config.toml
experts_per_token = 8
router_z_loss = 0.001
batch_tokens = [16384, 32768]
dataset = "wikipedia_en"
Below are experts of layer 9 (counted from 0) of a mixture-of-experts language model. Rows are named router (the router's row for the expert) and show model dimensions 0-127. Each number is 500 + 25 x the weight over its row's rms, rounded and kept within 0 to 999. Numbers have three digits each.
After each expert's rows: "gets" lists some tokens that make up at least twice as much of what it gets as of all text. This comes from a sample of Wikipedia text that the model never trained on. Tokens count by the router's weight.

# expert 169
router:488476500487470513502502549513493503476516482487549531514470524537503552543477503501479543515491471509516512505520516516463488452537495526467486527462509482497518524506499502488518523518541485450482502455510537522550528506507514478495469518496517529481472494451505509465543507512491529479502515525520461488561496519508476494535513478538496496557498499513484461539514527493506452469511
gets: "0", "5", "6", "3", "%", "4"

# expert 193
router:464483467474488545495514515514498525498506478500516520501441513508501516542472498475495532507479485506515471478555505495495488493526491527472498507481468488557532520514465468483512499525525480482483467483500523540515550495513528513536456532521493541485465484499477536492514520554476493487547546518539505512540464523528492489508532477513516487519502550511477488531527501480524456489544
gets: " in", " on", " by", " with", " for", " to"

# expert 113
router:451480472481488527485510526527473515489519498494501549510468515522531538507492503447472564529473481493493497496512517472488485459519473505500498541482497495485510526536492465469526515525543468480493492471525485546528516514511524478532502518518498540497485475459454507494526540532481519503509525548522504449536465509530467477519501471540520496511484512520493490540516523469510486478539
gets: " (", "(", " \"", " [", ";", " un"

# expert 3
router:445506480461510523458504511538486534500505489502513548545487508532515518483511480441504511526507492478471464505508514491477486471531495521492486520482453490488528511516501468492501494492552493460498495462519503527531540545533503465519489547508516528506495497470502519458547508488460536497501521555530473496508476504530476494507509480537510502531520518493493428534544503494497502499520
gets: " sp", " (", " st", " s", " c", " Sp"

# expert 44
router:470512462492470530478526512536507537489510488486512523505472507503523507543515488491498511515489469476483464509522541491480503482523480513483465528464475486521535516554478472460535512529512501503478478465515524541508521515488527489519493541510521555488463467476447521484525504525467520489540551512531498473512490524515480500515497473508510511512507578546497475487510516478517463462533
gets: " of", " in", " In", " on", "In", " to"

# expert 24
router:443489494495509569460500543501484516467522479466520507528477531512500502536500517494477544505479494483512461512496524477473475498521483523512493509459493487541541534505469472482515501535495481475488487480524526526516514508535510484525496540516512525484487496492500550467530523526471524508524538507536494452532458525540507496505510466519531510518505553525485474529516512479510474472556
gets: " as", " was", " is", " by", " be", " after"

# expert 95
router:468488495499448540460501518498487526472525459496515507498477544536553546520494469466505504527432467466473497473516517463456495502511434525497481527487470467486519517508491475478525511517518475487489476481523511495532516517510522483508496559491508531491489442499501527474521521517482530476511522509541454477518495503500483459511514462513530483507496516490489487531532504487514498467507
gets: " P", " N", " S", " R", " J", " T"

# expert 112
router:478447504484486515488492519560471535481505492471515494526468526515510518506473478502492514506472470497446479488527509500479452498518461513482490558496483479509541512508489472471525505530545508487485469487520521534510501504504516463520506522545510536458473491490480521466557516501477520474507513545508497506529459534528473445511529485502509536530489538495479477514517516475529457472517
gets: " the", " The", " his", "The", " its", " their"

# expert 225
router:477474495495460540466526518502475509488534476501488505524507521551524550502478476459492525510480486499492455520551503493461496488510485515505497546488475458494546510512469470497529517525498460484485453473522522513509507515523513480528454544508515548505501457489508521482505508524480508480539541525531483468547509554499470493512524450532524498503502488483492505543528498504518473481525
gets: " G", " F", " D", " C", " Mar", " S"

# expert 62
router:475481459508447524472520519542507507474509487486500523523474552512553514494506486491514524496484491468461483517506537500482494480514501515514457508485487521534505503540469483480530513540535487493490487456513547519507515520502533473498490511526504529490462481467467502452563503514449523453523492516513487488526455507504465478536521468511527514532485519521478465497515523489503465472542
gets: " of", " the", " and", " in", " for", " from"

# expert 230
router:490465498445477509467533532571510518464535484485533534501459492546525514535495486453504548505482490499480452487532530506482480478543474536496497531481469502504532522518479481505519484504497459489489483446522535515530523544499522457484483477529504503490481507481476496475524531485435521498526507503512479485518493505513474465534532494516490497539495509522492494515511517484537500483506
gets: " and", " the", ",", " or", " all", " high"

# expert 131
router:468462476469449504481473510517500490514499464449507526499496508527524511498459494494492529504470459475517477463523510493463489474505497500464467537493489497504513524504499487484505541529530476460469457477546547512519529555529519453515461536497500489511495477458500537461539526501489511457510551519533505484496475507520498480508500476537509533530513501510480473525541525488505468503505
gets: "p", "l", "w", " h", "m", " s"

# expert 37
router:442487495494486531466498513529461540491508502487511550535477526541562545481474469505472500531486500486480484510521514451503471485513464543510482519477476465491493529504488459495522516521509489469468500472524522497530499492541537479545513527495508526497501493460482514479515534520485513494517543520529494481533485539513470495488505467542522504520490513525497492518539506454522493467546
gets: ".", "\n\n", " (", ",", ".\n\n", "==\n"

# expert 50
router:495493469498504535475540530521494524489537486434550515509481541500494511525459512483457508517469486502488457476534548475492461500518489511504481535473490482536518518520494496480505488503508466488464428487508520519503530514521531451520483539507526498466463515468475536470523504522477513481496505541519513472499491537511488485485518472520530524517518538518486473512517506481511464483552
gets: " as", " with", " by", " played", "ing", "ed"

# expert 75
router:498493515495460531461474534500486507470515473489502527527477530507523535505473494496490503487450503494486465488522504423471497494516472505510496514454488448497519506527483452477522489515508488460484440481495511502514520496503541466522482518502484523494502458460497527498513515547470534467499531503534463464536487511519446491509523476522509516505521492488449508535536515482508475459529
gets: " Mal", " ", " T", " Al", " Ch", " S"

# expert 238
router:476485460492485515501520536548497543494522459487522533513487525532524503476522480496498535520478493480461506497527505462449482493524483523498484521498458499508515532521455483485543490547522454490481485441508531514522532501505509479503471529514486507487486495468457534466538536523474515482529524506516511490546475514538490462524558487532525490516489497508473468513505535470516481489522
gets: " and", ",", " or", " &", " to", " but"

# expert 170
router:466491453487451535456507540550504529472519505492505509514482557514524506504493458497512535523479477486495480486525511477483505491518470512497493526491484493531522533520492487478526506543518487497467470464520508533507497500518547476528489505520494560474483504466500517467510515552465513470541525506545498467522454501506468491528520470504502506501490535536493459494504507483507490455557
gets: " of", " to", " by", " from", " on", " for"

# expert 68
router:459482507499479532491503547497460521483506488489529513529464530512520541489506495500475528527478477499470465513522506475474489496529456512508483523473506474490512510523500472480521492538504485457471487470531512528511507499515531453539506561520519512516487481472489506498523548549491518501532526509523485444542473527501436500521524502554509538499497509518453495527515505468520479479530
gets: " (", " is", "\n", ".\n\n", ".", " =\n\n"